config = dict(
    n_layer=10,
    d_model=128,
    n_experts=128,
    experts_per_token=2,
    d_expert=96,
    d_shared_expert=0,
    activation='squared_leaky_relu',
    moe_layers=[0, 2, 4, 6, 8],
    router_score='softmax',
    normalize_top_k=False,
    routed_scale=8.0,
    balance_loss=0.00208,
    balance_bias=False,
    init_std_router=0.0246,
    lr_router=0.00127,
    vocab_size=4096,
    norm='rmsnorm',
    norm_eps=1e-06,
    tie_embeddings=False,
    optimizer='cautious_adamw',
    lr=0.00122,
    beta1=0.95,
    beta2=0.95,
    grad_clip=1.0,
    batch_tokens=65536,
    seq_len=2048,
    train_tokens=661900000,
    steps=10100,
    dataset='wikipedia_en',
)
Below are experts of layer 2 (counted from 0) of a mixture-of-experts language model. Rows are named router (the router's row for the expert), up (a neuron's input weights, with its number) and show model dimensions 0-127. Each number is 50 + 10 x the weight over its row's rms, rounded and kept within 0 to 99.
Before each expert's rows: a language model's description of what the expert responds to. This comes from a sample of Wikipedia text that the model never trained on.

# expert 45
What it handles: Name-initial capitals and early pieces of Slavic, Georgian and Eastern European names and places, such as Pet-ropavlovsk, Bor-is, Georg-ian, Ukra-ine.
router:39 53 45 43 57 67 45 51 57 40 68 34 52 65 47 71 33 47 55 55 47 35 42 53 39 64 52 64 42 49 56 58 49 45 42 58 42 26 49 66 50 68 53 56 42 50 49 35 40 52 37 46 48 34 51 40 55 63 40 65 41 33 49 40 44 26 37 51 58 40 49 32 58 54 64 44 48 60 38 34 62 59 54 50 56 39 64 51 43 72 43 62 57 57 36 65 49 58 43 42 48 38 67 37 48 42 61 41 51 52 52 48 47 57 51 55 63 52 56 52 64 43 56 47 62 65 60 56
up0:47 47 55 54 42 60 71 63 47 55 49 48 60 59 42 47 51 38 41 54 40 65 35 56 31 48 40 52 52 44 57 50 38 61 61 23 42 48 50 50 36 39 57 43 60 51 53 48 51 38 34 66 55 55 45 70 57 54 40 60 56 45 53 54 49 42 63 52 48 31 51 59 36 50 60 52 70 52 48 44 62 48 56 46 60 52 57 56 67 54 34 50 36 56 61 74 26 43 43 51 36 46 55 55 48 63 64 56 51 57 44 44 48 46 34 48 47 62 64 37 50 45 62 17 38 59 59 49
up1:68 67 34 47 57 38 48 53 51 45 49 65 55 60 40 63 60 57 61 39 64 40 51 36 43 66 41 61 40 37 73 59 49 45 54 66 54 30 45 59 57 64 35 42 26 50 51 51 59 50 42 37 52 54 54 33 60 68 48 62 58 55 56 50 44 52 44 57 47 38 46 53 64 68 47 48 55 52 52 52 47 54 50 49 42 58 72 42 44 66 48 43 46 36 41 47 58 66 41 40 47 60 50 59 41 74 50 52 38 26 49 47 53 68 47 57 61 50 60 49 49 51 67 43 38 48 43 52
up2:36 43 52 49 61 39 64 40 58 57 50 55 53 45 55 51 46 57 32 50 62 35 46 67 63 51 31 53 40 42 40 60 34 44 57 49 46 36 33 53 54 43 50 39 43 45 35 42 58 57 51 57 56 40 66 58 33 70 59 54 74 53 35 44 61 54 54 56 56 45 44 49 46 48 55 69 53 54 45 67 32 55 49 46 55 30 52 48 55 57 36 29 62 48 71 61 51 65 55 39 37 35 56 39 69 52 62 34 51 51 59 58 43 35 51 52 44 47 68 49 49 61 53 55 51 51 39 36
up3:37 60 42 73 51 49 68 39 57 31 45 43 61 52 56 53 64 66 52 60 43 60 31 61 51 34 60 28 41 49 60 58 48 69 65 45 32 33 54 32 66 50 44 44 34 53 56 47 52 58 52 42 49 67 40 37 45 41 55 42 45 61 67 51 51 47 63 48 62 52 39 62 50 31 60 41 35 44 57 38 34 50 50 40 31 50 63 72 52 45 49 59 50 52 45 42 33 42 60 43 47 46 63 49 44 37 45 52 42 69 36 49 53 50 51 54 48 47 49 45 50 55 60 57 44 52 53 48
up4:63 62 63 47 55 49 42 66 53 48 50 61 59 59 44 76 47 57 46 37 63 51 55 39 40 71 54 48 69 63 45 59 46 38 48 62 57 41 58 46 65 45 54 58 50 42 60 55 38 40 53 68 46 54 36 35 58 58 59 54 47 50 46 73 53 38 58 53 57 41 44 52 60 62 58 59 46 41 67 29 60 37 39 58 63 43 54 61 35 66 47 59 49 56 59 32 47 51 58 40 36 52 44 54 53 46 46 31 53 49 50 50 32 46 48 75 51 55 60 57 43 58 34 39 40 33 55 59
up5:42 42 46 45 53 47 47 48 59 47 30 60 56 60 46 49 51 44 31 47 32 34 38 49 47 46 68 40 52 53 31 52 63 48 49 38 41 60 41 56 64 41 56 45 56 34 32 46 60 53 47 41 56 54 57 55 61 42 46 64 43 42 41 35 51 56 35 42 51 67 49 35 47 56 54 60 65 54 46 65 29 53 68 46 69 42 25 40 62 57 40 57 56 46 36 48 40 57 34 45 39 62 47 56 38 38 37 61 57 42 46 66 49 33 65 55 49 48 56 50 48 53 43 54 46 37 55 26
up6:63 43 36 49 50 44 71 45 51 44 72 60 60 59 74 72 52 34 49 64 59 38 49 58 41 50 61 53 52 40 54 59 60 51 48 51 54 46 50 60 55 52 50 52 51 50 56 50 62 38 46 57 45 42 58 64 56 39 34 55 42 55 30 36 46 39 50 41 48 34 42 66 55 63 58 47 49 65 35 43 45 64 42 50 57 39 38 76 60 65 32 50 46 37 55 43 63 50 45 37 51 65 72 43 52 58 45 70 63 42 40 48 54 68 64 57 54 39 48 46 44 49 47 58 58 53 54 42
up7:38 56 45 46 36 51 47 60 63 44 51 38 60 44 60 56 35 53 37 47 45 50 42 68 53 30 44 67 56 66 56 46 54 74 49 29 56 43 51 39 63 49 59 63 51 48 45 52 50 48 59 49 63 45 64 49 47 41 41 51 61 48 48 57 45 44 29 64 53 31 43 41 31 44 50 51 64 37 54 32 62 50 58 46 60 56 56 63 49 42 50 30 45 40 33 65 52 55 67 55 52 53 60 57 67 44 68 80 53 50 58 41 56 51 39 44 49 44 54 53 38 45 61 35 47 35 46 52
up8:51 49 37 37 42 49 77 46 63 62 48 30 33 56 47 48 47 42 43 30 63 34 70 36 44 48 62 48 46 67 55 39 62 63 45 67 52 49 52 41 45 52 44 41 52 49 52 46 39 43 45 44 28 55 28 46 52 68 41 53 39 50 43 37 49 55 54 62 36 55 33 50 56 47 51 61 39 49 31 53 49 35 67 36 49 54 39 42 69 51 44 66 57 51 36 48 56 52 49 33 41 46 48 37 56 57 42 46 55 41 61 47 51 45 45 39 60 58 53 45 73 39 41 55 40 46 53 45
up9:79 52 58 40 53 58 57 43 36 54 61 45 67 61 39 53 45 37 56 46 47 51 29 54 53 39 52 49 44 66 42 34 48 51 56 54 61 39 56 32 50 50 61 55 35 36 63 58 55 34 35 44 49 30 47 58 39 44 61 48 58 32 48 47 44 47 44 40 53 41 44 49 46 53 62 63 46 53 48 42 48 57 50 33 60 36 45 34 56 53 48 58 57 47 34 47 60 40 62 65 39 26 65 53 49 37 42 51 50 54 31 38 33 62 31 52 63 50 52 44 47 52 70 36 44 51 47 38
up10:44 41 32 47 59 57 43 52 53 55 42 69 51 63 51 49 41 35 56 60 51 48 48 60 47 50 61 59 51 50 54 73 46 45 55 35 46 42 41 62 28 41 56 60 47 27 43 65 45 47 47 48 45 60 45 46 51 45 58 36 42 60 56 41 41 34 41 60 42 31 59 43 65 48 46 59 34 49 60 42 68 57 49 55 61 58 57 49 63 80 49 50 44 61 59 39 48 42 37 52 53 45 56 54 49 63 47 49 35 60 46 64 71 47 75 56 60 44 52 57 51 47 41 40 28 54 51 69
up11:62 56 39 44 41 63 53 46 69 72 40 33 53 66 38 50 61 41 46 44 57 68 46 54 48 56 53 50 51 67 53 52 51 61 47 41 36 61 58 54 52 60 40 45 55 52 47 36 71 50 47 53 61 37 50 37 38 55 47 57 54 62 36 31 57 43 42 53 41 50 58 46 40 23 47 58 44 44 54 40 53 52 40 40 56 58 41 55 31 47 57 35 45 54 53 58 35 42 48 36 60 44 42 42 59 50 58 41 60 48 45 25 62 50 35 32 63 59 40 27 63 42 57 64 57 42 49 37
up12:57 53 67 57 44 51 41 55 45 49 67 62 32 53 40 40 42 59 45 55 46 43 55 61 49 45 36 45 42 53 54 74 55 50 58 35 46 36 47 66 43 31 51 51 30 52 56 40 55 62 67 43 38 49 28 48 37 38 39 56 61 40 60 44 41 55 35 44 40 51 50 44 49 47 52 51 31 36 62 57 54 54 61 44 54 52 49 54 63 50 42 51 45 33 26 56 45 76 41 53 44 59 44 50 39 33 39 56 34 49 49 64 41 44 62 47 44 56 58 39 58 46 43 29 60 39 65 44
up13:30 55 56 50 44 61 53 70 41 52 61 40 45 47 54 49 43 43 59 47 53 50 60 57 45 51 51 29 65 54 58 70 54 38 69 53 41 48 56 40 73 41 47 36 54 51 40 48 63 45 42 43 30 51 59 49 40 39 42 44 36 45 65 66 59 53 43 39 44 61 59 44 53 39 65 27 54 45 59 44 57 38 64 46 24 39 32 48 51 35 56 62 50 61 51 38 58 31 47 65 50 35 55 32 63 58 49 54 40 46 46 59 71 35 60 44 51 50 46 50 50 48 50 52 48 52 43 49
up14:51 54 43 34 46 61 45 61 71 62 49 49 65 54 55 31 45 48 32 44 51 71 57 44 59 55 64 68 47 44 60 51 43 68 56 55 57 40 33 48 57 52 63 52 63 51 58 49 41 28 59 42 47 45 35 62 51 47 55 46 53 52 51 56 34 53 35 35 42 47 43 66 62 66 47 67 46 35 70 45 32 50 48 44 58 54 53 42 59 57 45 56 53 35 44 47 31 52 52 59 34 52 42 67 46 51 58 59 64 48 46 60 50 51 43 52 28 49 61 51 44 55 72 49 39 30 54 57
up15:55 62 43 41 40 39 41 65 59 37 33 54 40 30 44 46 52 47 45 32 52 42 51 61 43 58 52 71 59 41 65 61 54 33 59 56 55 54 55 50 55 47 55 61 51 41 50 55 53 67 64 60 56 45 41 44 51 56 51 42 41 47 45 41 42 52 33 54 53 45 53 51 57 65 50 32 46 33 52 42 65 44 58 45 63 68 65 48 56 63 49 59 31 39 27 49 48 52 17 61 45 40 56 50 67 45 45 49 46 39 49 45 52 64 49 47 55 57 31 64 59 43 50 40 48 69 66 60
up16:46 44 56 61 46 64 38 45 50 58 31 60 42 52 34 50 55 49 62 44 39 62 43 52 56 50 66 36 40 62 62 48 48 49 41 43 61 39 52 52 65 36 48 44 69 73 47 62 57 49 37 53 32 53 27 60 45 45 42 54 51 52 51 49 64 70 52 39 46 62 57 49 65 70 35 44 46 41 44 34 72 65 53 53 57 42 60 31 50 57 59 67 52 70 59 38 44 53 56 43 43 49 44 61 51 57 53 40 55 41 61 58 44 52 55 51 61 30 60 41 53 62 65 51 42 55 36 55

# expert 56
What it handles: Pipe separators and cell words in tennis, Olympic and championship results tables, such as Games |, Qu-arter-finals, details.
router:61 33 51 42 57 65 29 51 52 59 53 56 51 71 34 47 49 63 53 61 59 55 55 65 37 55 61 56 38 61 60 43 35 40 43 58 39 45 47 35 37 60 37 45 58 50 61 31 35 52 67 45 69 51 55 60 43 61 50 66 61 41 44 41 61 49 37 50 52 43 46 41 61 45 72 52 53 63 62 40 52 66 44 45 52 51 40 56 64 58 26 56 53 46 49 44 41 56 55 56 55 41 50 52 59 53 73 42 56 33 50 48 53 46 32 49 54 55 60 44 22 47 48 66 47 51 57 46
up0:50 57 32 66 52 46 49 58 45 60 62 36 49 41 66 45 60 63 67 62 66 60 50 51 33 60 39 46 46 52 58 47 40 58 54 54 51 50 42 60 46 33 47 51 45 31 52 33 43 55 56 49 55 48 45 53 48 44 67 57 65 65 55 36 48 49 59 47 61 63 54 61 67 71 55 64 46 53 57 45 34 40 46 69 42 53 54 41 61 54 70 45 62 51 42 53 37 51 65 36 45 64 43 66 40 56 54 29 39 58 59 50 68 41 32 44 51 47 49 32 49 53 53 28 47 47 60 61
up1:29 46 44 60 57 35 34 49 56 54 62 56 55 54 53 60 39 46 55 51 47 42 70 47 57 56 48 54 48 37 53 51 59 35 48 43 50 64 33 43 47 36 56 44 44 64 27 17 55 62 54 36 47 46 42 49 45 44 60 57 57 52 25 63 40 49 30 52 71 45 49 43 64 41 63 45 60 70 51 64 46 60 50 43 59 43 52 51 52 36 41 61 56 47 40 64 51 62 49 45 42 57 36 46 38 52 46 68 48 42 47 46 37 36 36 34 41 64 50 40 49 55 51 58 55 46 59 60
up2:46 68 59 68 59 52 49 51 47 52 46 39 51 61 33 45 53 43 48 35 62 48 60 36 62 35 41 38 53 55 58 46 55 51 63 45 68 40 40 38 45 53 46 70 42 55 44 61 54 46 37 33 60 45 55 41 63 57 59 34 62 64 47 48 60 49 56 38 65 54 49 44 35 47 56 48 37 45 48 63 39 56 48 44 55 47 39 38 51 52 48 48 64 38 44 61 43 70 42 61 48 55 59 32 27 48 31 37 61 52 64 61 38 44 46 60 51 46 34 61 56 44 44 35 60 26 41 39
up3:55 45 60 62 53 55 57 62 52 61 23 44 35 46 55 43 46 43 63 34 59 50 43 63 41 54 48 68 58 50 45 45 40 46 39 51 46 54 50 39 65 27 44 58 53 55 50 65 40 53 27 52 61 40 38 33 43 40 57 61 48 59 44 54 48 35 49 44 54 48 48 53 36 57 51 39 73 63 60 61 54 71 42 48 38 52 36 48 53 46 65 59 56 40 45 34 31 56 38 40 39 50 50 74 39 65 44 62 58 45 46 61 35 57 62 48 57 43 41 54 49 47 46 51 34 47 44 62
up4:41 57 54 62 53 64 66 54 66 54 62 42 52 57 40 50 57 50 47 42 63 44 38 53 70 52 45 47 55 37 57 52 66 70 59 59 46 50 55 24 49 46 30 42 60 51 39 34 63 40 28 32 43 45 60 53 38 72 48 72 36 36 46 33 42 47 48 43 50 40 57 44 38 33 68 47 56 52 56 54 36 63 56 37 44 46 47 54 65 59 42 59 48 42 58 41 57 53 58 59 44 39 39 49 49 59 48 36 44 56 51 39 45 62 52 33 41 65 40 39 47 49 58 48 42 41 45 51
up5:55 51 68 74 49 35 51 44 50 51 35 61 35 57 41 59 27 44 53 52 68 49 43 45 46 64 56 42 54 58 64 68 49 56 57 54 49 48 46 34 38 51 40 35 63 44 52 66 46 53 60 30 59 75 65 53 46 43 65 50 46 43 52 51 45 72 44 64 45 41 37 57 58 47 29 55 45 52 53 62 62 46 35 62 46 53 41 43 60 45 51 46 60 43 44 74 50 37 43 42 55 54 38 53 40 56 41 42 57 55 48 42 40 68 34 63 45 45 64 57 53 54 62 60 42 53 53 54
up6:64 56 66 45 40 61 64 66 41 35 43 60 51 59 46 65 57 44 50 52 59 54 18 51 44 41 54 38 53 37 51 43 41 65 63 56 46 33 64 59 45 41 52 47 33 59 62 59 52 33 52 57 61 57 43 61 53 50 30 35 52 39 47 70 46 59 65 38 54 51 61 62 52 47 49 70 55 48 45 44 41 51 55 63 58 61 58 51 50 43 48 40 39 63 56 53 30 44 54 42 50 54 68 49 29 52 59 43 47 51 57 52 54 43 47 49 43 42 58 39 58 42 71 55 53 65 64 33
up7:35 59 59 34 39 61 38 45 49 63 51 33 34 60 42 50 46 41 44 46 55 44 71 42 59 52 55 47 45 38 29 53 54 72 74 55 46 58 45 58 37 46 52 46 42 47 58 46 39 63 58 48 49 48 60 63 63 58 45 59 50 57 59 45 33 56 58 48 37 31 42 48 63 52 50 63 60 52 60 63 39 47 54 39 59 47 50 53 37 40 63 52 50 51 50 59 49 56 65 64 48 77 49 53 41 39 66 40 52 62 61 45 65 62 35 34 48 53 42 58 54 56 49 66 71 38 58 48
up8:45 56 44 45 56 31 59 42 39 36 45 57 42 54 49 47 55 51 54 30 45 38 72 55 50 47 43 33 39 36 39 60 69 31 34 58 55 56 25 58 48 51 44 34 45 41 55 52 60 50 62 38 42 42 57 61 36 47 47 40 32 41 46 44 63 67 41 29 51 52 31 44 62 58 54 46 62 59 46 42 44 48 34 29 58 28 51 38 68 50 50 65 57 62 48 54 45 55 44 42 62 48 53 45 44 49 46 55 56 33 51 51 56 59 51 48 51 59 48 37 56 62 39 31 57 52 45 46
up9:50 55 42 59 51 35 48 44 40 48 37 35 53 62 60 46 43 39 46 55 43 25 34 51 36 46 59 43 46 71 62 39 65 42 56 35 37 49 42 54 52 59 56 47 36 53 52 49 53 33 53 39 62 56 54 57 56 59 61 43 63 54 46 38 36 41 56 44 61 61 60 62 53 56 59 56 42 55 50 35 48 36 34 45 70 65 37 28 37 46 42 61 46 71 57 46 65 50 57 42 64 56 53 56 54 80 33 60 50 49 40 45 56 53 52 62 47 65 52 65 43 46 43 49 38 48 46 48
up10:40 50 27 36 65 34 60 55 50 64 41 54 49 44 48 45 52 43 44 45 42 62 39 59 60 47 54 49 62 61 68 69 42 42 47 57 56 54 48 57 38 46 48 44 49 56 65 30 39 38 52 38 50 61 40 47 39 35 55 42 50 57 64 28 61 38 47 34 61 44 66 53 54 51 67 59 61 34 44 34 64 41 50 50 51 42 44 47 62 55 53 53 39 46 57 44 48 65 53 40 41 35 66 34 57 61 47 53 35 45 61 47 50 60 60 38 67 57 42 67 54 42 61 69 39 53 41 59
up11:68 42 53 56 60 49 37 42 25 55 68 59 66 50 57 42 72 45 51 41 55 39 49 48 44 45 50 41 57 39 60 36 43 50 46 33 41 67 41 52 61 50 46 53 38 62 47 56 60 35 44 51 58 39 57 56 49 44 42 47 41 51 38 50 44 55 42 44 48 34 36 66 39 49 65 43 62 52 54 36 34 47 34 51 49 69 52 57 71 46 40 51 54 46 39 37 67 34 46 49 48 42 57 33 32 42 45 56 56 49 49 63 45 46 43 39 41 31 47 39 48 41 58 42 54 62 35 29
up12:52 63 49 81 65 55 58 50 48 54 56 58 73 38 31 60 32 53 50 41 63 49 57 39 51 57 44 50 59 41 68 63 35 52 67 25 54 48 51 53 70 43 53 55 58 60 50 65 40 45 54 45 36 48 49 45 46 52 35 55 46 49 71 57 41 44 61 27 51 61 43 58 60 66 52 58 51 57 40 42 54 42 58 46 44 58 46 39 57 50 39 51 59 57 48 54 44 64 42 42 53 43 43 64 65 44 52 56 46 48 49 58 72 54 65 52 41 68 38 66 53 44 48 48 35 44 35 52
up13:60 47 42 56 52 61 39 45 44 69 64 33 62 41 49 47 48 47 49 44 55 53 56 46 45 60 69 69 69 51 53 45 64 54 34 67 64 33 58 66 58 47 61 43 52 50 47 59 35 35 35 40 42 44 45 40 46 55 72 67 61 58 47 58 46 39 62 53 55 57 46 38 68 46 57 45 57 60 54 51 37 58 36 59 44 52 69 42 50 46 42 65 43 60 44 62 32 45 35 68 47 51 40 48 58 56 49 58 44 28 46 54 43 47 37 44 56 68 57 63 58 55 58 46 49 48 34 35
up14:54 46 37 54 40 47 45 48 39 55 60 55 43 41 52 46 46 55 44 40 58 58 52 56 33 53 59 48 48 54 52 34 41 58 62 67 48 61 66 56 42 47 53 47 51 70 51 40 63 50 43 61 64 31 33 44 36 33 39 47 44 76 51 63 51 46 67 51 62 50 56 54 40 38 46 34 57 47 40 48 42 41 50 41 45 58 65 59 25 61 56 31 48 46 55 64 61 36 35 51 66 61 48 51 68 42 48 61 56 66 49 57 42 45 64 43 53 54 51 34 50 32 36 36 63 62 59 52
up15:50 42 47 39 60 64 56 55 41 47 71 52 47 43 61 63 70 28 51 49 46 66 42 54 51 50 44 39 65 59 42 66 32 49 39 70 34 41 31 61 50 48 43 39 61 41 57 41 48 30 49 49 41 56 49 48 53 60 36 37 45 41 39 39 46 56 58 38 61 53 55 66 45 54 62 42 46 53 37 60 56 52 77 42 46 41 51 60 49 54 40 43 59 40 56 46 36 46 69 56 51 47 47 43 48 44 65 44 39 58 54 44 55 77 33 45 51 60 43 59 58 53 55 50 57 63 35 47
up16:41 35 64 43 70 59 44 43 72 55 49 53 25 33 61 42 59 52 47 38 46 35 44 58 49 38 47 39 43 46 51 50 34 40 67 41 52 46 36 57 26 56 35 42 40 59 43 56 35 49 44 52 47 67 49 61 62 50 45 55 45 63 44 30 48 39 49 42 46 56 58 74 42 54 41 51 38 47 53 32 37 46 67 48 42 46 59 55 55 50 42 39 49 34 57 33 41 37 42 49 54 57 55 43 36 44 50 50 50 73 52 45 48 36 47 61 48 62 45 35 48 49 60 44 54 47 35 44

# expert 9
What it handles: Word pieces inside Slavic, Hungarian and other Central European names and places, often after accented letters, such as Sá-z-avou, Žele-z-nik, Balá-z-s.
router:52 42 55 48 61 62 39 47 53 45 49 33 44 64 49 52 37 50 47 55 60 49 48 51 40 48 58 65 40 60 57 60 39 56 43 63 36 36 47 59 47 64 42 44 50 45 60 38 30 51 37 43 51 32 66 42 47 65 49 73 55 37 66 48 62 32 40 50 67 39 51 47 52 45 65 46 39 66 47 42 60 54 48 45 55 43 44 48 47 66 47 51 63 43 40 54 48 48 49 45 48 37 91 38 53 53 68 33 58 51 50 37 68 55 48 42 61 50 52 41 54 44 60 65 57 64 60 50
up0:32 49 48 64 53 55 51 57 39 44 62 60 58 61 42 53 51 41 57 46 50 43 53 76 53 58 62 59 62 45 38 52 60 35 57 37 55 55 61 43 65 45 41 33 35 40 34 57 49 61 46 47 56 59 51 41 55 42 48 60 37 53 51 58 59 51 34 50 34 36 42 52 47 48 33 58 37 50 45 64 62 42 54 39 50 50 52 45 59 70 58 40 41 47 55 70 56 56 62 65 40 50 66 55 54 48 56 39 52 39 49 43 54 50 45 38 57 58 38 19 65 43 34 65 59 64 27 51
up1:52 46 69 52 61 36 49 48 74 55 60 54 31 60 50 53 69 40 57 67 41 53 65 68 30 49 48 55 60 44 53 46 47 50 39 60 58 48 56 45 31 45 38 40 41 52 49 62 41 31 57 34 25 46 41 44 55 54 65 54 54 53 35 43 64 54 50 53 55 44 50 56 58 73 53 47 58 45 55 44 61 53 55 62 43 54 68 57 56 36 47 56 56 41 47 39 46 63 38 64 54 25 61 43 35 38 52 37 59 60 52 53 68 48 41 34 45 50 43 62 47 47 51 39 55 57 49 60
up2:51 36 53 51 67 61 73 46 67 39 63 70 78 53 49 31 29 56 53 39 45 57 34 38 41 56 51 47 57 62 53 45 40 45 33 47 56 52 44 46 52 41 56 48 34 58 58 51 37 62 47 53 52 41 49 54 34 46 63 55 56 52 54 43 47 38 48 50 41 43 39 41 34 54 66 50 47 45 48 39 56 60 32 63 47 40 56 38 52 47 26 36 42 38 41 47 63 63 46 39 49 55 55 38 49 46 36 51 53 41 62 56 51 55 74 65 47 62 56 52 51 38 37 38 43 50 58 63
up3:39 64 38 55 49 53 42 27 46 40 47 53 56 56 45 52 62 52 71 44 55 32 67 60 35 65 50 38 38 61 56 48 41 38 68 35 56 55 46 52 64 55 40 32 67 59 54 57 32 37 47 45 58 47 50 63 57 40 46 46 62 59 55 53 36 47 51 44 63 62 41 43 50 46 56 47 56 56 42 62 61 49 27 45 41 60 52 36 45 34 37 38 64 46 58 32 52 47 51 40 49 48 62 57 38 39 56 54 29 62 48 41 45 39 57 35 51 44 38 39 59 45 43 41 52 34 36 40
up4:55 41 52 30 67 50 50 57 49 59 37 45 71 39 49 38 32 44 68 41 61 42 34 64 67 39 37 37 36 62 47 41 53 54 43 62 55 55 50 61 50 56 76 48 43 47 61 41 37 39 43 53 51 50 45 47 51 54 48 65 48 35 60 34 35 45 56 54 49 46 55 51 47 44 54 31 45 51 70 37 31 40 34 38 67 49 34 50 55 60 49 61 40 65 40 38 50 44 57 53 43 40 57 48 64 39 54 37 54 39 40 60 45 49 59 52 59 38 58 48 43 60 52 64 40 45 54 36
up5:42 58 44 50 57 39 63 69 58 41 51 63 43 49 41 44 71 43 55 43 74 49 45 41 52 67 36 66 56 36 65 53 59 41 59 56 57 38 49 36 69 64 49 57 44 45 33 45 53 58 39 58 41 53 48 58 73 57 50 38 48 60 41 43 38 52 62 58 36 34 58 63 49 54 42 58 43 50 56 47 69 42 61 55 58 52 66 66 41 51 52 58 59 54 61 27 46 56 47 42 52 32 40 51 43 55 49 66 52 56 51 51 42 46 69 47 46 51 44 54 62 61 45 31 69 53 42 58
up6:56 46 45 46 46 37 37 46 47 58 65 48 60 57 53 43 42 49 66 46 34 39 64 41 37 36 30 60 54 64 61 45 41 67 37 45 55 54 64 41 54 63 70 60 63 73 49 54 36 38 26 51 68 37 45 55 50 58 31 36 60 40 55 56 36 50 48 53 58 27 41 47 43 49 54 41 48 53 53 40 47 39 68 66 57 51 46 51 58 49 52 31 47 48 42 59 46 43 47 49 49 39 71 42 39 53 55 45 37 50 42 44 41 54 51 57 65 38 53 55 67 52 57 59 64 42 46 58
up7:50 42 72 38 65 49 59 42 59 40 69 39 58 67 50 59 42 54 55 65 38 55 36 47 67 49 52 42 44 49 48 41 51 42 44 63 57 45 37 45 65 67 49 56 50 36 54 58 63 37 42 49 48 62 45 52 49 63 54 65 47 46 47 55 38 51 41 35 46 61 55 38 61 52 66 36 47 63 69 48 38 50 50 43 54 42 42 38 52 68 42 42 52 55 49 35 56 60 65 51 62 23 69 55 61 54 33 46 43 46 52 49 58 74 55 41 36 52 45 40 38 46 49 60 64 57 59 60
up8:57 50 52 50 41 42 49 56 40 43 44 43 43 30 45 34 43 51 53 42 42 43 41 59 38 40 47 44 39 54 43 70 35 58 52 45 41 55 71 44 42 34 28 44 42 39 51 50 40 46 32 53 56 48 45 64 60 42 54 56 43 48 59 48 51 53 49 36 57 55 50 49 47 52 42 25 75 51 31 40 60 45 40 46 27 44 51 48 53 38 55 57 55 62 55 61 50 27 61 36 49 53 43 38 50 57 50 53 36 54 59 55 48 51 55 36 63 53 29 37 65 63 37 66 47 76 54 54
up9:66 60 59 45 46 51 70 57 53 52 42 49 47 33 43 57 41 43 46 63 31 46 54 58 66 57 36 42 48 61 47 61 50 64 53 45 40 70 67 56 47 52 61 37 63 54 57 24 49 39 74 43 46 63 53 53 44 48 41 39 66 37 42 40 61 60 35 31 44 47 46 46 42 51 45 45 44 34 49 49 47 47 48 51 55 27 26 61 59 43 60 37 50 36 44 34 49 41 69 43 46 47 52 42 61 67 50 48 56 59 54 50 51 46 37 62 44 39 51 39 50 49 59 60 62 62 43 46
up10:48 49 55 45 44 43 46 47 70 46 48 47 45 49 62 69 47 39 53 38 62 39 33 52 35 44 52 63 56 42 70 48 50 48 48 69 39 48 70 59 55 56 50 51 46 55 43 49 51 42 42 32 62 44 56 51 65 60 51 37 53 47 52 55 47 64 41 31 48 43 41 52 45 75 57 70 46 33 45 42 35 62 65 43 65 47 50 72 38 51 52 46 39 59 40 57 49 66 28 51 34 42 62 48 48 35 54 62 54 57 57 44 55 49 36 40 44 33 63 50 56 47 49 34 34 57 39 37
up11:48 56 54 46 60 46 56 54 57 51 38 29 48 35 62 51 51 30 52 42 66 33 52 83 51 55 52 59 39 50 52 50 55 36 61 48 60 51 47 32 53 40 59 62 47 51 48 59 57 32 31 54 60 50 68 61 49 71 51 56 39 50 32 48 59 36 62 46 54 52 56 50 43 30 59 66 43 36 49 40 52 35 56 66 44 53 41 41 61 59 66 48 46 55 58 48 55 49 64 70 49 44 59 35 71 48 43 46 45 51 39 43 52 57 52 38 64 46 61 45 55 68 42 60 53 61 50 51
up12:46 42 64 55 34 67 32 49 40 71 61 47 79 63 59 46 45 59 44 43 53 53 58 47 34 47 53 50 46 55 62 55 52 67 55 44 52 60 49 34 59 60 40 56 54 54 47 58 49 40 40 43 42 35 56 45 51 60 61 70 46 69 43 40 61 47 48 50 28 43 58 50 66 46 37 46 31 46 59 31 39 59 46 50 50 34 44 55 62 40 57 49 40 41 38 31 65 58 53 68 50 50 60 59 48 55 47 45 40 46 38 49 59 41 74 48 55 57 60 30 58 42 52 41 50 46 57 48
up13:51 52 50 44 55 61 48 50 65 32 65 56 47 33 47 63 44 45 55 60 68 58 52 41 52 33 52 71 52 50 38 49 50 34 29 52 63 31 26 63 64 71 51 57 46 34 59 47 53 69 58 69 38 41 44 52 38 41 38 49 61 46 65 61 56 46 50 47 20 45 36 51 43 48 47 51 54 52 48 49 56 49 55 58 57 45 60 68 49 50 57 61 43 45 60 55 25 53 33 52 68 52 49 49 36 41 42 43 48 37 58 43 57 41 43 43 51 54 41 47 53 47 50 50 65 50 50 56
up14:49 45 31 66 74 60 38 41 41 52 57 49 70 66 42 42 59 64 60 55 39 46 49 57 52 42 46 52 60 49 36 46 70 50 50 47 60 59 46 44 43 63 73 58 55 50 63 61 47 64 18 43 56 51 52 64 51 38 47 62 67 45 53 37 43 41 66 51 59 49 46 39 28 54 49 59 60 56 46 60 43 37 46 43 72 62 64 38 69 51 41 45 57 56 54 50 31 61 44 48 55 63 51 39 49 44 49 46 59 46 55 39 53 39 46 48 44 54 55 63 47 49 63 62 46 61 57 43
up15:44 38 38 40 44 36 55 32 55 62 64 44 36 50 47 52 54 61 45 43 43 43 47 37 69 54 56 52 53 52 60 45 45 34 54 65 49 45 48 60 34 49 48 48 62 55 49 40 58 57 53 49 59 56 60 44 34 62 47 36 64 62 36 52 58 45 41 50 32 52 58 53 62 40 46 41 51 67 59 38 48 54 48 38 66 65 43 51 32 47 56 47 49 43 43 43 61 41 42 54 57 54 45 34 55 63 47 44 51 36 31 43 47 47 24 23 33 43 62 23 46 56 39 49 40 43 31 42
up16:68 50 56 61 48 55 43 49 61 59 54 55 34 58 58 35 45 44 57 45 57 57 44 64 55 51 53 55 41 51 67 38 44 42 62 49 48 48 46 61 35 45 35 42 37 54 53 59 60 54 66 58 52 58 39 71 31 59 39 61 43 67 57 63 60 56 57 51 43 61 61 72 50 66 42 51 34 54 47 39 27 60 50 40 56 62 48 50 54 65 33 40 38 42 55 42 71 50 54 47 52 60 40 37 47 51 50 42 55 65 49 63 50 42 45 44 54 65 42 41 27 52 49 62 54 44 54 24